From a checkpoint of a small mixture-of-experts model trained on Wikipedia: 3655 steps.
Below are experts of layer 9 (counted from 0) of a mixture-of-experts language model. Rows are named router (the router's row for the expert), gate (a neuron's input weights, with its number), up (a neuron's input weights, with its number), down (a neuron's output weights, with its number) and show model dimensions 0-95. Each number is 128 + 24 x the weight over its row's rms, rounded and kept within 0 to 255. Numbers have three digits each.
After each expert's rows: a language model's description of what the expert responds to. This comes from a sample of Wikipedia text that the model never trained on.

# expert 45
router:134104112176143125130155136108155152157082137134126124136087135131116137179192131104126107114094114144122077103120122144108115116116154144112170128097086109116080138121100104142139122101121117118121072077136155187114150122159095148138122151124111112113099107126120134130124124147165154112
gate1:115106140188162110114108145118133130080119112146147140108113135111141139121134150112112118136122102170141120087129127150122131113122137121111170103129100143087125102142102156125116104113046128120107130078162162179130171101089112134128159123120075116077129140122108131096128102134148127141
up1:104140133114124126186125137115117142096147106147112127119154132136150093090127137150146111126108153091086153115143173121111065150083128110150140147112104122125128166131130113176158132083138179117131142149117115126128137146151139108099126169138142131120105112082146118183095151169130148167
down1:109140136104096122149205139132140147157100118134145149141091173123143137113139150119102110130168147109136145142170137115142134147142122117111093153115122103130131069113153145113088124115197113105101119093113077108092148090137160136123105156147091144111110127099135108160135128127146110144
Paragraph breaks and units. Double line breaks between paragraphs and sections, word starts just after headings, and unit letters like m(ph) and p in specifications and catalogs.

# expert 24
router:140126105150175117077138111120151141171090125148153103127126117106133110180175144125127130125124106143156102123076166125063119097135161126149154153095136088114113105143156125111182098093128129092108102136137143151102138112144135132144120118132126130133099108088140135117139167113144173128
gate14:150129082132141092082139101156085123167140109174124130123156109191144099162148127169145123172153127157108141160113120105121108116126112154111145110160143118135133144157091173148129115124145128155138124128142097132076146136087146146107162118138148129153141089163157138095140132116093119136
up14:118104153139123122143144060127117156129101116156097106155186101142108180132167100102144120140160114149132138124129124147090138087134106113120159146156115177135090115146084128153127094165143165144172173147166125163105126110094103120126160137145113140131126134123142117126106140126121104119
down14:144120136145150127105104063136082127148144157145101122148118119178108123196115117130114145146132127127122132118114119144131119145095123104155161134138102133139071093125126135127147131137159145116151125177146108121139144141118107232124120099111122130132121143120153128112169110114150137082
Capitalized name starts. Initial capitals that begin proper names after line breaks, pipes, colons or commas, e.g. Ottawa, Orange, East, Trempealeau.

# expert 36
router:141108110140120089161150159103162171139109120108129146131119156139105173126149115118135085092112103126160112092121159140092126167117139145146133146122173150116124145122104113145116113128134107085114111088123187106097145117130107114141130154162142069119131103129107163095155084157111158149
gate0:111126078103134101119140124113113116151139157098143130126132079114149146133101068132089082077078120117149125144097137142135114151177145146148149134119134145119103137097119146125151116112140127149106108089116119153123126178103105121135132136103088089065168114134134150111135137101153160110
up0:140104124128132131146139123101140191085139175094122196137115093122113123137108043114113105135123125122131116105102164107091083122162133137156156132135108142147099174135102091133098117140146099148082100131100127171130145117143129119116113111116138140100132138122118149150117125113101140121
down0:155130117111129130120091125077113158159139100124101096142110126109146141144109108112156129106105162116133134149086108162160142176137103113141162123134158152142169142111164139093141124125122092157107142123150103131089154134121129109146190141151132129148111152150174132153166119056111115107
Adjective and suffix endings. Common adjectives and word-final suffixes such as -ing, -ed, -ful, -al, as in tight, unjust, mildly, masked, political.

# expert 27
router:137096127132164102128171090114158145109089127108127132159121121130106080181153123118128113096129132097135079072120136148142103099085158153131174110118132138125114158135124132106172094105112100088131095127112161159089137112161132131142124156112124129136103099134139147126133123170155164139
gate0:133126161129122119136163117157164160162103128149118101112133100144142135107126098120067111181103123133164130102131133148154109166187142125148145091142120162124114139097134134092148151095118155136139096141159137122129099149141129140087172101130109101120144120108139079078085142128131136098
up0:156094122137168149130155141131189148120157114130148100122140140135128121125140120121161105063105110145132191141147148168160102134137140063142123128130116126123136127165113122116140143160095117149151092161125144096139102111143093075085121122166107134132152125119161089141135141107118122104
down0:084095144109086114155064136144160111110177083137104137138164159137148089139131107070149109148131154146122116150118161125141142132103094161089079107108149116133129113111160077128129127140105105124131174149123128149145155105148124117140136107136130148150115132164122122081135126136121139155
Codes and abbreviations. Capital letters, periods and digits inside identifiers, initials, chemical notation and codes, such as J., M.O.R., IUCN, GNIS ID.

# expert 52
router:124155104128123100121158129116151105121135128122139136157131128126124083138157129122126063157120123177181168122105150142089115143157120138125151137085147120121156175123131102160149084108129110112107095092107147140111135112126140100151114173151119086149125122130165165122173152160096150154
gate0:130161091130122133149105116104187117158167132142138137118103132088151130127167155115095136152141101138136128112112139145180148119135119170128136126130127146142124153103146126128168147109130107116079128120119119100132106091095177093135115158129111131138131155140205141108107169148070111143
up0:145150055134123119133172116126133104154098162125113137159116161128125095136112139132099132133118136154172110117105131141151159135147134117109174140097133110144118150075144120170149147097130141141129091066134141147122118109115115058125160154117141115125134148138150164182132155109103113122
down0:096134132113060121150185168122090168137156129118136109112157152183168109131129126104152104116139150146123116123149127119174076136126127152141145149148128107138160127159160120152143108090145125151134122107077152104107104132173127105117114106132129134116111138100152143100107126103126123181
Verbs and descriptors after subjects. Copulas and auxiliaries (was, is, had) and predicate starts, including nationality words after birth years in name lists, e.g. Spanish footballer.

# expert 25
router:102103115129103096148182118123142130103115082115136106135116124116103084158169127161134070128117114151151152089098148152109132105140101170080122134119136100103137171135144094118156110130144093086142123106116157139097156130097121141166123160148136104138108083141160137088125130141105127123
gate0:173118141120116103141168092128146099124133131099086118161149155107133072103095136130135093174056093164128146114081137159112094131139133124114101145131132097117132111142140125085115147134100133119127107113127150117139159097108112147098136135134140091121132104173130169097144087141133153133
up0:140128133140113174176147127114107152138138078124123144146171150126138099127159111126097146146141126097103135093123131122086135151135123142101106123139129091109127138157148128109154120170142081135142143095160119098131134142131087115138154095099119149123096046143165126147187137095105131109
down0:091107120110100106141098118114135148107153106111123152136130106090129126127141139149082161165144144139137122119179136096087137130149082091135130111107104110194150108109137146144119104143126099108169110149073119096128124179146121109110112098126109080152147140158129152134129164156111138159
Role and agent nouns. Nouns naming people's roles, relations or organizations, and agent suffixes, e.g. director, father, President, company, publisher, builder.

# expert 54
router:128091132113168114139127145146128106137092087127156118112158151135134153125137096098083095089109088150150120120093125113117082125138160165133090159123098113118105172089152105152159112153111072123150101109125147137103127111121121129137136127121090094115090084138139148117112124149166159145
gate0:116134137145141196164154146180120171112112116108180131065127133127146118100112146138129115150133143144122139111113139127182096159143114168131116156098107124115148174117157181125115101152116101150113110132133123129114158111116138142106122126154139130108098069143104095125144119103151154142
up0:146151119133124148129118098116132085098140154130116136156123079115123107106116135143116140074170135115097098135127149107127097097150135109099149169169140117120156080094131115080132107140111146098094111113152123073133149151110115123085122122118122141159181108104148104124117122172132129076
down0:161110173054119145155121134109137109153146152160120137100119151115118111139165144128116100104163112132082120088121124156096134100118147126116105115106141124107101125075114106164107106140115164112077065125125127121123133117096127110144139180133128123155142122126095102100153173118123117130
Mid-word stems. Inner stems of common words such as newcomer, paved, heavily, divisions, plus line breaks and table-cell starts.

# expert 37
router:157153093156134105111174112099149134181133119149157144133145153181132159139161138122138086094127138176146107122116194113071110132163133140145152114095155116128129164140167113131131091107116093123118106094124161128101130113123137134137132142149140101138112127106146110103122100129113174147
gate1:137182129101134128158143118102142110155132111135110141155125184133158113114105134121150152070125164135117143156148118116140128137113104119071146127119155117103132094110132080160105145118139109147164126151158083145123126129159130102122117075131181091138129113118160159107136102154174148101
up1:137141163117116107152156169124120166133109088136117129143109163124134102135106147156134139124130143121150112110133153110162138149118167182171142099104145163080192183123135105114100106142148166137145144098160128095126098110172131116088136123134117145135138157135144117143131127154078118098
down1:129117164104074128115129148111109143157069127132121128067119098171144112126113146097136156127134113136106173132129165154127126137177127162136113109110155139100124146116083156131118084156115122111120130132166122106081138174130113147177095126151135089144151130123121088139142156107110137139
Verbs and prepositions. Action verbs, verb endings and prepositions in narrative prose, e.g. to support, opened, killed, against, during, with.

# expert 32
router:119096147126135102132166127085161155122095143098116136160118148118141119189142073114132098109131117144159121128114121128063134109130157116092150144095146114144122129103157096166132107129100122118146095122120177113094096132152107138153107152124140128113141098148158141103097139157101188128
gate1:159151123109173137088109128122111114134129120131126159137113139084133167151147138111135092114125145151085117113122117125098140131148158149097102126081112107148136100142106119135143098134062121125154108140176169134105099132131133164148144145141103149113134108101133139138083147210116151094
up1:125112126137122112114128141168161111162072104106099126097113127141212103145145155146130119135098152155088109155134109104176127107162159116156129139172142147152109123170164131130103106083137112130118156155115129093097144119122142142100118086168119144132137142136101120097124147134134142154
down1:132133101166124114131120105141126099135127103165122163151145151145090124165102112115107136132129155135157171134103112146128131142095142104145068087113123145124128129158145148124127115134166106121112063140150107118122099172086194102121105129127135102123150102080126096122169154141146106107
Number fragments in tables. Digit chunks inside ISBNs, coordinates and table figures, plus empty table cells and word starts like re, comp, pr, part.

# expert 28
router:102098117145117097143138081131169176107117092091140072143130109117104143162160134108123094088146140115140137082089145115129131109100133139140163123095137155134126155153144101137130088128144101088116121127127171142101116134115138138139107196107108125133116098092126152119128133179140133147
gate0:138166084124181124106124068138156117160066143159134112157146133104120158144123148125141145126139135127140129156137120146113142158151106122120124170086131119137155128128088129170163161065157143117165089104136133169138135118108118128143140123091166132148104117097127134117165124147153132106
up0:085130118105140122138138135136164167118117146153108110135150098138078171106121134125131130118120137128156144129149128103117124126124071130128105123124150130151093122104116149167134158125151168140124152167152126166175136148163171079115144132117145133173148108134102183076102108125078107118
down0:110143105099145135115123141147085130151066151146086145109122106117126151105146153139116162101148147158118120138189124102135134097161159150132135130167148119098134127099112174115139166118123106142127188135158107143120121142101165164136135138150138113126131094135131155122168082084165122120
Proper name parts. Capitalised pieces and head nouns of names, such as University, Party, Street, Home, Science in Bachelor of Science, and COVID-19.

# expert 10
router:101148108127171081136151101140140139142102121122140167129121118115123128125157107109144078125114137179188124102117172143064106117142136165126150117122130132134135162098127135160123122096129071110119092108149130119122142120170097137157094103131150106147126074145129133094137093154130143144
gate0:104172077154140116117127113173130125171123128086139127135138108180133103160137145163107110144115142158087090105151161118158112133141120138099120120124113116126155114090089092125132126118186116101097093088153081130145122115157088144118133119144131119145109096077137141128111136160121113135
up0:164133116138105129131103136102139145137151116134131130156090137124150105121111140116154126154150112099126101120145134158112120155107110134124160157200169134140139119166089136085117135135119171114132144198136145115154157122121126179146087128091106112163121117101103136132174176147162148140
down0:094155145076130122144178144142108105134151146135129091125118171191173133145153128161133127114102103128104146115109111130135159172138139171156116134158126125135139104149137158127158135112119139137099137125174161142096112151138125123153060138121107157173107153116150110140119148155123096100
Verb stems after auxiliaries. Verb stems and verbs right after was/is/were, usually completed by -ed or -ing, e.g. dedic(ated), rest(ored), used, built.

# expert 20
router:124122094132109103129158082089158158116134098148152095146146101125118114143168136097101088109134104149132117080072171126106099104106123145086138125105133127132114172149161119128143082129104100093144098080131141138084144107146142130139113160146112098151114124130100145123130081139123140126
gate0:121112184120135119103162100134147086100131125125155159170142128110107120155136120077170102118131115153130123107076126121136117108096128072105136114109101120147139135126135155153162118104191106099146139096145127154138135093175134121130145162133181142103106134170139090129145134131135150117
up0:108106100153120101124089130156112148099136169123139110120151135159186160124121148168106165154164100126130116149133090124129103127135102192132088127089151116083104131136129107102150115123103130140094116157129118131143140143112101134117136095101107076132139109098182170131148145144110111141
down0:117085116085131114117123087143128128102129158093138122129129110127164126113114167095143110101137129165171158121107113130112121143125119132152127116043132131114085097128076104112116159104150124145070117162118164158118096102118107130103143124116114131102154110119125163101135120119080104143
Word-ending punctuation. Commas, periods, closing quotes and brackets right after a word ending, such as options", Canso", spreading., Howbert, in lists and prose.

# expert 30
router:156158106141148113088162122124154150115068133135118136133136101078142119192175145123106103133139133126169116080078160137110128119129153138167161164086143097132104110136144157131125103130091127110158095127159131124112106131088130145146153138151131127108107082122105125097113115148120143127
gate0:120168127148131151141110125171120148149151120123176128134128135144152076164098109128115116141168142119126137122150116116120110116147146161137148111091132140099103145169186117115110106126144153103111170141114122101148194137123104074143171162115144137106162147131136152095101134100102146168
up0:144145129187145161096119144141166123167138147109106146115110138125161108150171134135158142121108132081125150148128106068136128115146140123076140151129096132113124084072146159133114152151098137118145128123182130138141152149122138120121190128150105127096135138109091155101134103100132128157
down0:140110127092118110158108128146091168171178195170125133127124124121121113138127123180087157134135112130121149108139161176119107150134122152145152115078115116132166150120156145111165105129096116148083146139155171105095127100141137126122138135122168126144159163110119112127160153121109136111
Prefixes and spaces. Word-start prefixes such as sub, ex, inter, con, re, plus opening quotes and stray spaces before numbers.

# expert 14
router:123125150152173114074143111095137134113072110106144153178126124140122116172118134076108074118149123166123098117081135088111106107156131140135134137083109121128092141124140109153107134104127093125141149087145141137097134093126108143150124145135141084107106143127123124122124107141154188122
gate1:100120152134144141161110155148145114143132180146129116129100115107108102122124149150126143127112127129151194105150085066138120113149155132092176105078128099126124131099160131134116137085164143094124112146119131119157145148100156129126112136133133088111165110168147092123165140159115162100
up1:116126127118123109106129114118098053108113111141134102173118100127095117118125137188120154113155164134164123132130140087148131101166137140154097134115123122106120153109125106138140102153146102102162113148112136103130109127183076159116156146126119136112125165129090121128114168129082115184
down1:129196088098100119125181117116113115135140150132149097107133167142150109131157122102105130164152110124117130132097166192117141144154146114123135145130096106123091135155138149114151123133126097119127128089150071106102146085151133101115115153148078165100100138114114107150125106103115135129
Table and list separators. Separators and short connectives between numbers in tables, lists and sports results, such as pipes, the colon in 5:02, for, and dates.

# expert 12
router:115142086136129085116141138141155163156103116145142120148119126134110143186139148136135075165152121142171120105102120135118097089142117164107128141099160116116131139131107105123119144087131112105116124104124162143097158099129131084153196086154094125102127101129138135134142128194140149133
gate1:128115111169153098095125156098177138129122130116136108107142148106100129141124130153165092132127097163119127135099097070106140121132187141103132120089118166113146145153097153149124177144105112145086155122134126128105163121146113098110144119112112167103137157070163141154122136163134134112
up1:135132165142109105157130109139146128129146156105151143100147082159094133108143119151163082118150151124154105121143136126197136147131094065160146150127154097165141133162095130133144131146136158119146109146164139130166155133156133136132141125147091106108119143160101147142195143149145140115
down1:120120178144090148105159116134122158150097102151108076125112147139099166087140175148115105136157124113091111114097133112163151142131072129114120146111155133110098144095113139145149119124122131104144098113111146147112123118100104173154113074111122152116123112174128113144121105146148100181
Infobox field starts. Starts of infobox lines such as "- D" in Debut or "- Cre" in Created, plus year digits, table dividers and section headings.

# expert 34
router:173126122143158140146107135109167139092111146136130153137136140148127149164158113130118122071163078156170155074086119125125096107145115132145156167127117129142143109102130117178128127106120104135100100122105168139097168103128147122147137126148151112166105085164138145125117120141148174152
gate0:168129119177154159087141145099133078179129135156153175124148117110168141118123135126109139116112133115152094144121106104159114137148145121115100151151146125137180148108128115136136107196127129117117108150152147121131144138116111106097172159188123114104088141137116110141121117163141133170
up0:116140151082117108129110142161164138123138139121135148147111137082121114116114103186116134116157156167117139074125130162126128106102152148133138126103099116128085145131118137103125110090106130137151134135121108155157111127159126164135136141146089161125127096167098203128113107138090112189
down0:105127115112145128085137146151105144112099121153094103095047121140114140131106155119090124114141118128125132132139138129125139103083124117148128156154130097116136163143155074144098151133158085150117149179200117126114137121133142133103182133096110137129123116111112124126163144150095094105
Year digits and word onsets. Leading digits of years and numbers in lists and tables, e.g. 2 in 2004, plus short word-initial pieces like r, b, cont.

# expert 56
router:162165149166137121088141087129143136111106104132150116165123122135174114166130165148130092118113136150161136131111171129097121118134143154140142157093187105095137168150143108165175096084111147090120091094110155139094125115089124135144133166145121128105136125107133142102133128113109140122
gate3:119111121134165133126078139109157123154111097152135110124138139085176135130135141150120111129070099175142125117108115151122147112147106154125110092080131121112133140171150118142171094138181156107136109156149124152138157120146142148122171105151093164137179162156118145120105147163126119142
up3:162127097141140133132106104128156106182158140120143112117145108147180140132104126120098129184121114171119146144137141115123130136153094137108099125097169142144163162138141162146138152119136134141124079118083106150140125103126118138116137135130077097167165180131155142124162078164145121104
down3:084165149146186136140109158115073118126103146177131150108098156083116137109115149114119127163116125140118128110152125169113152130167168109145146127172176150148124113130121166131100151116170097112104160120159118147130137140154108113097161129106105159119152166127131145159123094121134134127
Articles before proper names. Articles and prepositions beginning a name or title, such as A, An, for, of, as a, especially before capitalized names.

# expert 44
router:115130147142138135126143127115160162159092110125149137136111149093138134116142128129111106077113093175150130066118154117147074121119121119143142101096137088082144163125130106130163096148149098083149110143129186104131145109162092135130134122119135074125107104105108135160099121150128144100
gate0:102143139102122116215123143139136152145115157135156099111101130085177144126139117134095106125129120124119101125133121093105074079127167116106130137127128139137094162153094110122108103128112126086093156156133131107149167109101156142119159103141122115165124106110106089141157112151113151118
up0:125139117155153155122142092161080095134119118159133131124151128079122134124128116159160109146141149120145110120120126126135119137115103057159168076158134128112155139118140141120089124100150131132136137090167124123120117112130148085163083086108155098098086119110117154164166166139119130108
down0:145102161099120108147153158135129125132100125153162119141080117104108116126097137099135098128166089127162203098162129128115120138131107168150141107134149116144108125144123152140139080106135130118125134134099170120105116106135168121070155123151129139133170131062119126156174128114126120107
Latinate word stems. Early stem pieces of technical or Latinate words, such as hum in humans, viol in violated, cor in correlations, often in science text.

# expert 53
router:137125128143115135130178074114159160123119079142127135133145131160109106157171119121107093121150138126140129084111139114117100106134129129124089115112139114098105173154115102164098079101145123100079117107140179121105148088127141117147149167164110100126115107131122131091145146114126169168
gate3:131138098173136167125165139139126121138127156124148157105094114147112131147128105184113161140156143139140121175200119141106108100170100110061133136132068113095131144125092128150124112134136183118150131149121120124110115126125101132183127123107120155098112109099143157127122135116135136126
up3:096172112091132118119089192140052131105085109127100142151124100130124110135112113178113123157096124145154147118124166157123151156133163134154158144107132130105136140138154126150129140164103166120150132106148118132159134126137176129112152129131160089140123135135092164124106123089148158126
down3:127087136110121183143123122112147052135109121148116127127132122126148122092106138106092111130113095106127093097073104115127116137149137135115139122113163089108146123128081127133131142099137109193107144119147138081151110131169117121145115124115194087147098103116125113154136137109143113100
Sports and film nouns. Sports and film narrative words such as game, film, lead, won the, final, friendly, and articles before them, in season and match prose.

# expert 48
router:092109106137118105130136091127136153101111097120166093147141128103122110115145131096135121092116146150172109085099138120089121111130121142099150121096126130093116168138177096151154077123174128096120110145152205129121116138105140116165116186122109119134106104106129127118120142155108145120
gate1:117151130124157149140126167144143126113125161138095111107147111118173130126137078110132162127065122165141119099135113151156118146113119165144185137124125102128156110118173098127151103128105129121178119143116179135070122124130093198137140118147138130105121118094155121137127121123140149164
up1:124137125140146129160087162125122148145091107119115136179100119120144144149105133150115142120146177127171100145185102098156164104168109122132127113143117174149159093123119132146135146102162089118125142138197123073123146150114118118124117107120169132102090123134165126122147155108117133111
down1:124144139136086084130119127111089136127159133157103133135143165155167141179148124109139116115146117200129155142104138098125130103131125112105113141159089158144122118113072128106091117115159082151100120151157129108138150091152091082149130141119112169118118119156130095099117152140120139155
Name endings and first names. Final pieces of surnames and place names (Molineux, Holmes, -ville, -ton), plus whole first names such as George and James.

# expert 51
router:121144124142139111098119116088118121137092116147135120124159137117154092148184161087139113117122101156122080092115152099134144088117097134114177108097163122106132150116139117132158121115150104078122092105133147135126124137098142131146127141164120136081068114109164165111145138128134180104
gate11:134132131103120157131155130158127100098115140170142111144115118144163159136135139121197135124128115127102133125142150111086146111111163185120159094086158136111164143101134157116108088124141139132130126120156124119149105106075185143110157097124105123122138112142153166104086172119143162118
up11:163160120133140089117114127135142135107115147132150136131155162141198128121126123148108123079126145109141126110158128077128132141123104163132141119087121118172080123128126124166112148122111108131124146126165141115091128183155109106180138081151128119147132104119122162171127157140177099098
down11:143117146099130171123136145079144148125106097161166145109159141127177091113109138119102096112116150134159130124142142118184132130134142147167141141123129136118115094168154077164117142112118155120103115112093115091137104132141123170133103126130109107118124140116150200122137116092097113076
Foreign name pieces. Pieces of non-English names and place names, especially with K, H, Sh, Sch onsets, such as Wars(z)awa, L(es)otho, Kh, Sch(ooner).

# expert 55
router:101150128128139101104142102135118132129112119134142106151142135116135108123180154131140131087135098170179116082086136116089126101112165142111146100084141112082088162117189099123176105119164117093118098141135180123094128110107134128150139132111129128134112099126144136122116167119100155137
gate1:100150115123133174158194096124124103129137134098155132108164127132157102103135124134154111110185141148150101128079162114138151109098112146136155091076142158120142164108159112140135118097155112103141111077128146109145115099130165140122159144153120099157091106128103140139096105131123123131
up1:122136104142107193132115129127099118140135158085112143063172096136130105104130111147143115126159065111115074112109126122153144128150123157125148128130142133120165117107125104123149123103138089110147118123122151091150074076072149130166118109140156109160103130122116126151141127123108127122
down1:118116154152123161081102080101165141120108127126102129097139126128151072106133186128110155141129124103143122088178135140142123084118161152107135163139094094162134115112117107124135116113113118123138145152109139109122107149171123101138098150146108095112147127088105123150078132142131094179
Personal names. First names and surname pieces of people in lists, credits and tables, e.g. John, Carol, Margaret, Madigan, LeFleur.

# expert 31
router:108119119143179085128127082111148109088097155098144175127119131142123076168135115085135054112136102143125106102096150156093102124117125119113127139138167127113129135143143091145126122127117104114150140081162163148127143106138144155120126120134102107102097105118155102146123125151101167102
gate1:124115119146137094135117118142147140135122161099156163051125118122122128126115104121146097165075088146126140108090147140109066127168111145122124115133170139127167118119109127155155173124127093144155118074094127129163146143147104172163133143104110117119122139126134130139160113110140142087
up1:153147126148116153136112150143155120123107169092131119123141100134149118150128088104121130179128151166153073113133114099092123143132135139166120167146112143102158118123119097118121115123089101117122087157070123153139134140133147127106141166125124119055121103097149150149161079158107107131
down1:159125178114142168159145115128083085137131137142096115132109094078110122109142122177139144109134158145140170082100130139149149154130115122154147158124145149124102124112119081154120110168130115136145105125095117176166129122107182109136145111142141122163120174155139125164145142122112140157
Digits and foreign script. Number pieces in dates, coordinates, scores and table figures, decimal points, plus Cyrillic and Thai letters, e.g. 1985, 5.2, т.

# expert 39
router:160160116141161113138167085090165103163134123135159123155131135108158139120145143142148101093091125187171151129107168127098111123132120171137146128129125116150128149112163130170132112077118077126125105115153166134098117095131130133154093132130149093115117109152124152099153106153125163127
gate0:146137129090164153096086155116144122119141137132143149086141132121139150094161143083045136093120117141110110102122154141123096152113084156168127163117142099131131101082131134152103123090135114149154154125134135132155122093153167150120116128125190100155112121163123121132122130142114145126
up0:167142122097154121142093150163119118161106143109132119102107124109160105136125132156154113124185121125072109147115114114140147126138147106104100124164117123118081124185195120083105142096125112096112136114125145145133099148117105142138144127153136112102169153112158099133136132075143089116
down0:165127119110131117097175146146079158161108092106149133160084142125136134128126097151140124133132138113133175122106130127129087066120080141098104111080130103148091074148101113127125138156112143084105088118159117106152129154129108109109129148121095157110120158150113135129106140133097114132
Subjects and main verbs. Main verbs and auxiliaries right after a sentence subject, such as states, express(ed), arg(ued), was, had, plus the subject pronouns he and they.

# expert 6
router:146107124161127100117149093095126120148103103110156107127164115130129119154143127129146086113106109160157124093088160162138143091089116116114153104120124130134144144137180133148183077125145120114124086091169162135137143117100132115113137135159143118096052118114126137117148139152147150153
gate11:123131061130169133158139106088145118110090116178157101097154124117123123150120110150095137137140116159104104160123096152119134112118088103123143137146135119113155150098154097112124103162125164113100144097120111166165160121101132098101138093166158125146096107085107132101148146119150151126
up11:071153124154093127067136132145129097107140097095118119168106126140152130081168110138130139146151100091087131132103126106129114091115152110075118133164139131109114117081139131101153138090141085134157115171117126105152099114146168135139141128150125112136123135114129101148171092111118125148
down11:138085129150089092143107134156162138094108145087095154134116152104116114118123120144082071144115117127131149091130195138106095118126132126103152129148161158132106154138093087143127155149131106137137140167111135132119130123155127113156136160118111108110165115145169131114156153118079148171
Non-English name syllables. Inner syllables and letters in Asian, Slavic and other non-English names and words, e.g. Akiko, Tetsuya, Tsavousaki, Korean bytes.

# expert 33
router:141156071140111136138152094136162124168122144157163121138137175124144087161170164154129092139144115175152113114105160132103115122144157128104160143130158115153139155112161115154128112146114112108144080081110148153128099121135114116152128133130104127165083123122151134117102129126096184147
gate3:107143136157131115170136126107104108129104144103147097136161129065113166122112129144144118114085142142147125096150140123115083087150153073107096144123135138130114098119163124135116133164121115168085162074135122139159147103127122096134079108124133102134098108185132153129150130094130125114
up3:098128097150153129163145129130117112106113133118113167139127114130119098121113175126133120124123098089163129107142077095124134112121116145114117131142105149160101119141083104113141203166163083160118123131135130145122166101142145136133088155092129126157089072141114155117110138105136107080
down3:111107105136174096155125138108110117114099118133124110116122168129119154120108145143127086131109114147129187119130129113126121109116114088138107094146077129115091138116107162084155180159145136121144169182119153139143170105134148145154125119166099147156118103180129121138091096125126089140
Function words and suffixes. Conjunctions, auxiliaries and prepositions in prose, such as and, to, was, were, but, from, plus adverb -ly and -ing endings.

# expert 23
router:145121152155136139124108069151126139123106124127159101157107125121138138178157120094110082122133152145160108109111172119100100084129135142155136134107152113149111161136128136163131096132125098111146148107158173175116122116151163143126155118121154095117149115109139152089065100124159169132
gate0:075158145120135137153118115112126146104105097145116151125107128148127126142119135126095082139081126139125083097111130098146094107146176162156129100107149150108123131118115125134117083078164135127112140178068127153125108080077136114100128125123140117101139115159112127112106072137141139136
up0:115151152137152135151113153111122135105140143089127157103136081125167108105124156108192111142118147150141118150139147180128090158107156096130135134116115182127179165168116152152137191137134104133101151137139123109123085160159142157118122128139139121151136114126103166139127138126116137176
down0:128151116098146153150124110082155156181097093106155134120145140106115125150143162110100144112125117153125098183118140126143118146134132117112146093138130176119160169140105173075124154137176128172109164145107138122147127111149135173142162142091155084101135128138138119118142142104146138146
Prepositions before numbers. Spaces, dashes, prepositions and month names directly before or between numbers in dates and scores, like November 7, 1983 or 3 - 0.

# expert 60
router:135130132136128058132135102105129152165128129126136117167142123105128100134182105109139105069126155091129138089108145108103128134110133131114182117095128136090145121130145092147142137092144126126083136092149165121117143129095121101156147150116120116115099119128162159078128104158123177161
gate1:141179144127133137104134088146110137109131092084137132150119115104133141110128105134063086108130171115107121094111153119116136113144163134142088118086114165152120127126119117168149105140113160169114171130119113123152133109098101132149153097151120112087099117137123160104077119154167156107
up1:126137111142132143086167089173125125138137078102164128154178113111152098116166147167086131125130135130126160124114139141127134094126153117133122100121084125124138122171142139173087089115142119140143140123098071081163161141105120093119132153142113151121110132186126106123112138127118153133
down1:126114129114153171088129151121149119114160133101138136136141117130136114137189142188089132144120090142178110089158132129143132148131137100143078116149088145123097121141119104116118174109125082128097108125151176112135139140171125125139140128109136121104134103139124103133132160120092062159
Short consonant-final pieces. Short word-inner pieces ending in a consonant, such as -et, -ick, -ock, -art, in names and words like Kindergarten or Tsarevich.

# expert 26
router:094117090157140103132149123107139181140147118100155128128145145126148144138176121126133111073120119136158147070099134100104138135130125157100178137122126111094157153089165129127160121151117133133080131120131144092096168125103127166125153153115129095139122085142147115096110096128156172117
gate1:130095146096154179122135144114170191113091108161140141134138134109144132138149143107113132168123107135112108118143112133103105117101099125182119122164117130123140150111124151127105156135115127113142135168076130125103123126121073145127154160152099140087108093118117131110138117135194184123
up1:099129120111140139114121150102135096138093161168141102163123105101138110065148142159133112155127114143106141086129146122127109139093138088160137171147117119116108168120125149110151167136155108128134133153154140099149091163115121137117114146131075103157138104105118114167168066108140152113
down1:099142197120174138112148124133102124155092104174172161082129135112143138132141106112149127149136113127117132133149159129129114140124112066120093098139151137098102128136167132124118119136158130119148119147107092061120084119116131125095154107160094183118132131116135119136116120105116147166
Short mid-word fragments. Short letter pieces inside words, often after an opening fragment, such as y in playstyles and dystrophin, ok in spokesman, show, back.

# expert 62
router:115106115144108125129143074114193160109111086106145129096137130119129121127178146088095105122118121138127108099102131125136119123124122150093130129115131096123105161133136128142099100112124084073099128118131188132122121122125120127152134178136126061130116089114115136104142095169122172155
gate3:144120153115114109120127079122178123156133150152182120125114139133139098151130134135098145177151134133118160164146126112146156139147115090092134105109165101153174112084114134154138123149108149107096146130120144094117129139100096149098089174160127083167107095121123125085136106097122121115
up3:183120084164141141133089121105158144146170145163110138145154109125144163134111126109119149088116116143107125165114122136118114153132121148120107117147150106129146115162117121056153128166116065113102122135128113132119156091098136135135144102123089114113120150130066114125159130133164131082
down3:074134111126117147147154188135126101065164119150138149118154118126132158078111129120164119084117114163148061103108119105157138145113117115154138151155080148124099149100147152118159124113147101135131127096122161141134108102148144121141129116122138163077104124110127135141127150161116119108
Nouns after determiners. Common nouns or noun endings following the, a, or of the, such as government, season, injury, decline, missile, refugees.

# expert 18
router:150081126166161108130146133114129116145096091137141132124110139129142115190175095138156085140097078157136103104101142127122107118112125110133125117132135107127127112151117128111172081106148098106103080092111134131120160070136155117122103115185141093116128120099154148134143135138159143141
gate3:127127093128136139126101173138163132153129163118126101087110141159154123133099123136146120120150121177075172093128115106143184147146122119100184095112130117107130094128152137115163130119099128141110131116129133128134145106100155091116117121153127093111169106069165156138152108145139144170
up3:112123127124142121121155165162109159121149096126120129145094151152096106143115102114122156137086126119097153130092143123163176148220120101130130126121129132108106131144136096138106125115104087111102105138131096142144171186153132146158167155158145142146113142113131139112106120135154115080
down3:107143118127134157183165134173144126148109136111146112151106131118135098130087156161162160084142092104119111123103201144149132177127152146097152151106112129129086138116104137122145154101144124089141121139123113128159152118175130133144141154090144170155152155163144117139130116112152125111
Word-initial capitals, foreign titles. Word-initial letters such as V, J, Y, Ch, mostly in foreign-language titles and names, and odd pieces like post-h-umously.

# expert 41
router:099149068143182126125126075138149150163090135166151121104123146103147157137170115116112098123147133164116103124109150107090085112130131111122120123120118073184117162158116124145137109096119137097107128139127156153104149119148136131160132158116113107137140110110095154101164120148127164106
gate11:085162093148132112131129113129203176129100111105132112129125135135115151147126141077118107142133139084116126081111146103146157164165147115185109174129106112131146153139129100100139142130114122103108127116137141118159127125103103115138137154139110109166169124142078103104117122083146117100
up11:121130120139127121140098135173092151082114175090136126097129101122145138134129134117096106149145148108099108107100134080144097094149140125119081141102141111125196167127113136162115132123134111155170084140124172117117118133122083102151158175097170116124112129121135132129121099143134132089
down11:130143138145152150130134136121119129159099122141088144136129128134099126129163120159146109108138105105112137140141084140106079094110132113134110088077130086123146157099179133125104099121081114136142125176155107108134119165112146118145119146084165110134118153116155120117166061102160094102
Word-start fragments. First pieces of common words and pronouns, like res in Results, ne in needs, they, can, may, often in sports result sections.